config = dict(
    n_layer=12,
    experts_per_token=1,
    activation='swiglu',
    balance_loss=0.00587,
    balance_bias=False,
    lr_router=0.0011,
    optimizer='soap_variant',
    lr=0.00514,
    beta2=0.95,
    batch_tokens=65536,
    dataset='wikipedia_en',
)
Below are experts of layer 9 (counted from 0) of a mixture-of-experts language model. Rows are named router (the router's row for the expert), gate (a neuron's input weights, with its number), up (a neuron's input weights, with its number), down (a neuron's output weights, with its number) and show model dimensions 80-159. Each number is 50 + 12 x the weight over its row's rms, rounded and kept within 0 to 99.
After each expert's rows: a language model's description of what the expert responds to; "comes after" lists some tokens at least twice as common just before its tokens as in all text. This comes from a sample of Wikipedia text that the model never trained on. Tokens count by the router's weight.

# expert 28
router:44 49 53 42 56 45 43 56 57 43 26 40 65 61 67 49 42 34 34 59 54 51 46 56 69 54 59 62 32 31 48 42 61 52 48 51 60 44 35 34 50 51 53 59 33 61 54 60 49 69 68 72 59 57 62 67 58 38 65 40 41 45 46 27 70 62 48 30 54 72 57 57 56 38 38 47 22 74 34 47
gate0:43 70 56 48 51 66 52 35 59 36 44 36 38 46 60 51 36 78 43 31 44 64 58 42 46 50 28 47 62 49 30 77 44 40 29 63 44 60 65 45 60 50 50 48 68 45 63 27 45 78 58 61 39 45 53 60 52 53 37 30 49 50 53 46 51 62 53 50 61 33 54 40 52 29 44 49 22 46 49 41
up0:60 34 47 60 41 42 52 58 49 70 56 64 62 47 46 53 47 41 83 83 49 39 42 39 36 64 84 61 56 58 43 33 61 49 35 50 46 40 45 44 31 56 47 34 53 60 34 62 47 43 36 49 69 67 32 50 53 45 47 71 38 68 53 50 58 42 61 48 40 41 54 60 44 55 63 52 78 58 43 54
down0:43 73 45 60 43 57 81 64 35 38 57 57 40 57 42 30 38 39 39 46 48 73 71 50 47 40 51 57 41 52 35 82 62 51 55 62 49 64 50 44 71 48 33 56 54 47 72 49 54 62 37 60 55 65 42 43 35 15 50 59 69 36 62 45 48 41 39 44 45 49 56 27 56 56 43 60 60 48 68 57
Description: Space before numbers. Standalone space tokens before numbers in tables and infoboxes, after pipes or parentheses, as in aged 74, | 5.4%, with 42.5%.
comes after: " |", "|", ";", ":", ",", " in"

# expert 3
router:60 57 48 54 62 63 44 40 48 59 38 34 38 52 29 72 63 53 48 52 63 50 59 55 39 29 41 35 49 52 61 76 52 55 42 34 34 39 28 52 53 76 32 62 31 56 48 37 56 21 53 34 57 64 41 60 59 46 42 26 58 29 36 57 37 58 63 70 45 37 56 57 61 58 44 48 43 55 41 30
gate0:61 56 38 50 59 63 45 63 54 76 44 57 49 64 45 70 57 52 55 62 37 42 70 36 40 45 35 38 64 48 43 45 42 42 65 37 58 53 32 44 41 59 83 68 36 34 41 29 62 61 56 54 50 59 68 34 60 52 47 38 41 28 47 21 49 35 44 57 52 45 55 38 59 46 46 78 52 70 41 31
up0:45 35 72 33 57 43 39 51 39 44 51 25 59 41 51 52 40 43 49 40 42 43 78 39 42 49 61 53 37 57 52 35 50 49 47 57 38 46 37 66 54 66 60 72 48 49 31 66 57 69 23 44 51 37 45 53 54 78 37 34 64 49 62 66 50 28 56 56 61 63 45 47 45 60 57 61 64 42 68 79
down0:26 35 34 40 48 29 54 66 49 60 24 57 40 50 54 74 60 69 66 54 49 67 53 43 43 41 44 44 48 56 46 47 43 46 56 64 43 62 34 58 52 61 43 52 30 55 49 39 66 63 55 55 55 39 31 62 34 49 41 39 38 62 59 48 26 45 63 85 65 60 47 69 57 34 57 35 34 41 59 80
Description: Digits in measurements. Single digits and symbols in numeric data such as heights, coordinates and codes, e.g. 5 ft 9+1⁄2, 57′, ISO 3166.
comes after: " (", ".", " ", "4", "3", "5"

# expert 11
router:58 55 53 64 65 55 53 40 50 27 46 52 50 48 61 33 64 55 57 61 49 40 39 67 44 64 41 38 50 35 26 45 43 69 44 56 54 48 20 63 45 53 48 34 22 33 43 51 52 42 37 35 47 41 76 41 62 43 61 59 51 58 55 58 68 58 54 54 32 30 45 48 53 35 57 74 66 51 45 48
gate0:71 63 71 61 46 62 37 49 54 19 48 51 44 44 58 55 55 48 66 53 49 65 60 62 34 46 51 38 24 35 65 59 55 48 35 36 58 44 57 46 51 37 63 58 42 51 59 71 55 57 59 43 55 60 64 38 54 47 54 53 60 35 51 36 49 57 42 62 63 45 39 45 39 54 56 69 35 45 32 57
up0:48 60 53 44 63 71 48 49 27 63 56 47 68 49 25 38 55 59 66 33 09 55 46 45 70 35 43 56 32 44 45 71 46 52 44 56 56 63 64 48 37 47 50 53 44 49 36 50 70 34 75 66 48 32 51 37 62 42 43 39 37 69 41 48 42 26 25 53 59 50 34 38 25 57 62 46 74 45 52 54
down0:51 40 20 60 55 52 40 37 64 41 58 62 37 28 54 55 47 50 66 27 61 69 50 60 52 37 66 39 63 53 56 48 39 49 36 61 39 51 39 22 35 47 32 35 60 48 41 45 59 49 36 58 56 46 17 63 39 57 48 48 43 58 37 33 42 63 52 60 37 47 48 52 52 62 65 73 55 34 46 49
Description: Syllables after capitals. Vowel-consonant pieces (all, ard, oll, ark, ell) right after a capital initial in names and places, such as Gallant, Garden, Larkin.
comes after: " G", " C", " D", " H", " c", " P"

# expert 27
router:42 58 46 55 60 75 64 51 35 52 29 72 62 57 63 58 70 62 48 51 49 64 49 23 29 43 53 55 46 33 46 54 43 67 42 52 47 47 56 33 53 51 50 49 48 49 49 52 27 50 35 34 43 68 48 48 43 55 21 37 60 59 57 41 54 45 50 60 60 51 50 67 42 35 70 38 38 33 38 40
gate0:70 56 64 46 32 51 34 53 48 63 76 29 60 52 37 67 48 57 65 60 60 61 61 52 45 52 34 42 47 58 29 32 31 44 43 54 56 38 66 61 36 69 43 22 31 45 62 38 44 42 68 64 36 57 38 43 39 57 49 39 37 41 49 56 47 59 31 59 64 65 49 59 51 29 42 61 56 63 47 45
up0:33 42 30 51 61 43 55 60 61 65 28 65 47 53 51 43 30 49 52 57 46 35 53 62 55 69 48 41 35 64 46 41 46 38 53 69 30 35 40 53 58 51 56 50 46 34 63 50 60 43 70 55 35 51 68 47 52 54 66 42 47 44 68 49 51 72 60 58 52 45 59 55 49 41 32 41 54 31 45 63
down0:72 48 65 50 67 52 49 51 53 78 71 41 47 41 57 57 45 44 48 53 43 49 50 42 58 51 43 75 34 70 54 49 37 43 39 61 64 45 49 39 43 50 45 40 51 41 55 45 24 83 54 34 27 66 48 63 28 77 33 51 41 30 54 48 40 64 60 49 67 48 73 78 42 50 39 32 54 65 59 53
Description: B, g and at pieces. Word-initial b, B, g, G and sc pieces plus mid-word at, e.g. band, Beitar, Greg, screening, approxim-at-ely.
comes after: " the", "-", " a", " (", " and", " of"

# expert 13
router:36 38 38 55 64 56 28 30 43 42 28 58 46 65 57 43 42 71 62 37 43 32 42 61 48 40 41 36 61 50 46 48 49 56 67 62 40 52 49 57 48 36 53 58 39 41 47 40 41 59 39 39 47 47 46 16 64 54 59 56 50 49 53 49 61 47 53 61 40 52 45 36 41 75 62 67 56 45 55 65
gate0:53 56 55 38 74 51 45 39 42 39 60 36 57 53 53 74 33 56 39 39 27 45 27 56 54 53 48 76 96 75 60 41 44 45 57 29 58 32 68 49 42 43 32 49 45 43 42 56 58 54 60 62 49 47 60 28 55 58 52 57 49 43 36 56 67 60 62 29 53 81 51 36 42 63 55 62 30 65 46 41
up0:53 34 57 39 34 46 65 65 76 43 54 52 44 58 57 46 59 50 62 55 57 41 55 23 28 42 54 49 30 40 47 41 68 76 59 72 42 57 42 56 59 44 67 73 41 59 38 34 49 59 51 45 48 47 25 56 55 47 37 53 47 41 42 56 40 51 43 49 57 42 51 68 66 58 43 45 50 60 44 66
down0:37 67 53 55 46 54 62 59 41 54 40 35 58 79 52 34 53 39 43 22 51 62 56 31 42 62 40 44 33 28 50 52 54 33 23 63 46 52 49 27 58 52 61 49 38 55 26 39 42 45 80 37 43 46 46 54 47 52 43 50 50 51 50 46 47 45 56 31 30 45 49 62 34 27 58 50 67 60 59 70
Description: Media and result words. Stems in music, film and sports records such as play, work, film, album's bum, Record, Written, and Win in tennis or fight result tables.
comes after: " W", " w", " al", "w", " b", " L"

# expert 31
router:57 46 39 69 71 36 29 37 59 59 42 46 66 43 53 63 65 43 38 59 54 45 52 57 62 63 61 48 52 58 68 74 55 33 47 44 56 45 68 52 74 45 53 53 30 59 53 34 50 21 57 45 65 59 47 49 22 50 56 38 52 45 25 59 69 54 65 60 48 67 73 57 51 44 36 51 50 38 58 35
gate0:58 38 50 48 39 54 41 41 51 67 48 41 42 43 51 70 29 60 44 69 67 42 46 64 63 45 43 67 58 64 51 53 51 36 76 42 47 55 58 47 55 52 44 39 49 52 29 51 28 28 39 30 59 36 46 48 49 58 42 53 48 35 26 54 34 48 29 54 27 49 48 33 70 47 29 54 48 23 68 72
up0:51 31 50 45 49 25 48 50 52 53 41 51 65 35 36 74 52 40 47 34 40 65 52 32 61 48 61 56 48 78 52 58 74 60 47 35 41 51 65 55 65 46 62 41 63 64 60 77 37 54 57 43 55 40 72 38 47 48 36 48 47 46 22 51 34 36 24 50 42 39 58 47 67 37 41 64 37 46 56 61
down0:56 63 57 50 37 75 40 31 58 57 48 48 54 47 40 36 50 26 49 52 41 40 42 44 45 62 23 49 64 37 47 42 46 35 43 61 58 32 72 51 53 70 48 51 47 44 43 55 58 59 56 53 41 34 41 41 35 42 53 67 63 37 80 26 66 37 63 44 67 46 60 41 19 48 39 64 47 35 32 48
Description: Colons and prepositions. Colons after infobox field labels such as Population:, Class:, Highest ranking:, plus prepositions to, for, by, of, from in running text.
comes after: "ed", "\n", "s", "ation", ")\n", ")"

# expert 24
router:45 43 44 21 54 66 51 52 59 44 57 68 52 38 53 44 63 48 42 60 66 22 42 60 40 33 54 28 80 64 67 42 34 59 39 64 58 61 53 49 55 59 47 35 51 39 52 39 33 41 36 33 49 52 81 41 48 40 46 51 63 42 52 45 49 27 60 42 31 42 64 43 65 45 50 58 41 63 40 35
gate0:51 48 44 53 64 54 49 57 52 49 32 40 30 57 43 55 47 40 61 57 58 41 39 54 60 43 62 57 48 40 36 09 47 40 30 63 57 41 56 48 45 51 42 44 33 56 76 63 56 42 45 43 40 47 44 28 35 45 52 46 33 42 50 47 65 58 52 55 49 55 46 79 66 59 48 48 57 66 52 53
up0:33 54 51 68 50 18 54 66 64 45 49 57 43 46 47 54 67 58 52 58 56 50 66 41 55 52 35 45 44 48 52 78 51 60 64 59 64 60 50 37 58 53 54 62 64 45 71 52 52 39 61 40 54 63 46 51 63 34 60 27 53 49 59 52 64 21 40 64 67 26 56 54 67 50 49 72 65 53 46 54
down0:48 56 36 69 53 44 38 45 73 57 44 48 70 60 29 47 47 44 45 38 60 65 45 33 42 55 42 50 41 54 51 40 43 65 33 46 52 56 62 38 62 35 44 50 68 70 56 40 31 54 41 38 43 45 45 49 50 58 29 41 38 33 62 48 53 31 36 53 61 55 36 48 26 46 62 36 49 44 69 54
Description: Table cell separators. Pipe separators between cells in Wikipedia tables, especially in header rows like Home team | Away team, plus New and semicolons.
comes after: " |\n", "\n", "0", ")", "1", "%"

# expert 14
router:41 41 50 51 69 43 53 40 43 40 61 64 45 72 72 65 68 71 51 52 64 36 57 43 44 52 73 40 71 31 30 57 47 50 65 42 26 67 51 66 50 48 58 39 61 36 47 68 46 55 46 53 58 52 32 53 54 44 19 36 36 44 54 63 45 51 43 43 48 63 61 32 27 60 46 53 50 34 50 48
gate0:54 60 45 38 43 51 62 55 43 39 39 70 44 42 42 45 51 58 63 51 53 53 61 66 47 64 49 38 55 39 48 46 62 54 40 53 55 47 39 52 66 67 59 44 57 45 63 51 41 60 56 74 50 62 14 36 36 65 48 36 34 39 42 56 45 62 36 37 49 43 30 34 43 41 52 44 32 57 52 43
up0:51 28 54 30 69 50 45 53 47 63 70 51 73 55 54 72 62 43 45 54 44 51 37 48 35 26 46 47 61 51 45 49 62 46 44 52 42 31 64 72 49 30 68 69 43 72 53 41 66 58 37 57 65 43 77 46 53 27 71 65 74 64 32 43 41 35 39 42 62 27 55 67 42 66 32 54 39 59 44 53
down0:57 58 33 53 64 67 44 54 43 52 09 54 33 69 60 48 47 52 40 60 63 63 57 56 49 74 42 37 38 34 52 28 50 69 57 49 46 68 47 55 47 63 68 51 52 57 71 40 36 48 57 44 53 63 56 64 43 63 44 60 53 79 49 58 47 62 68 64 46 36 46 56 53 37 46 48 52 41 42 45
Description: Month names in dates. Month names in dates, like November 2, March 19, and the commas after them, usually following on or Born.
comes after: " ", " Feb", " on", "201", "In", "1"

# expert 18
router:41 25 49 58 48 45 48 48 61 37 49 40 38 63 34 33 35 56 49 46 49 37 49 34 48 54 40 48 21 42 35 71 68 56 51 39 44 32 53 47 44 75 52 66 69 66 57 59 36 47 39 56 49 25 71 43 44 63 38 56 35 46 63 56 50 41 40 45 61 62 37 53 37 53 59 44 72 57 65 38
gate0:56 43 49 44 32 35 39 45 55 72 62 62 37 51 35 45 51 60 61 39 36 42 54 52 67 65 75 48 31 71 39 79 50 66 59 39 47 24 60 50 60 59 46 51 52 56 59 38 42 66 63 47 41 51 40 43 43 57 53 41 57 22 45 51 59 53 57 68 38 39 36 49 52 51 64 39 44 63 40 60
up0:53 36 33 51 38 32 39 32 82 66 48 36 53 44 42 35 58 32 41 49 48 48 36 53 67 46 71 85 40 56 52 71 49 56 48 57 43 28 51 47 55 61 56 32 58 48 44 45 40 44 45 68 53 59 38 48 44 70 60 40 63 66 68 44 52 56 59 45 43 44 44 53 59 37 78 40 52 80 56 58
down0:49 58 23 56 43 45 69 54 43 38 40 30 63 22 41 58 58 47 50 32 62 48 43 40 57 44 58 57 63 42 52 40 45 54 64 25 67 54 52 53 33 31 65 48 57 79 30 46 59 34 60 35 47 36 54 50 55 35 59 56 56 80 51 39 54 59 56 53 44 38 54 52 56 45 40 53 22 42 58 48
Description: S and qu pieces. Capital or lowercase S starting names and words (Swan, Switzerland, Season), and qu inside words like frequency, required, request.
comes after: " the", "-", " a", " in", " of", "|"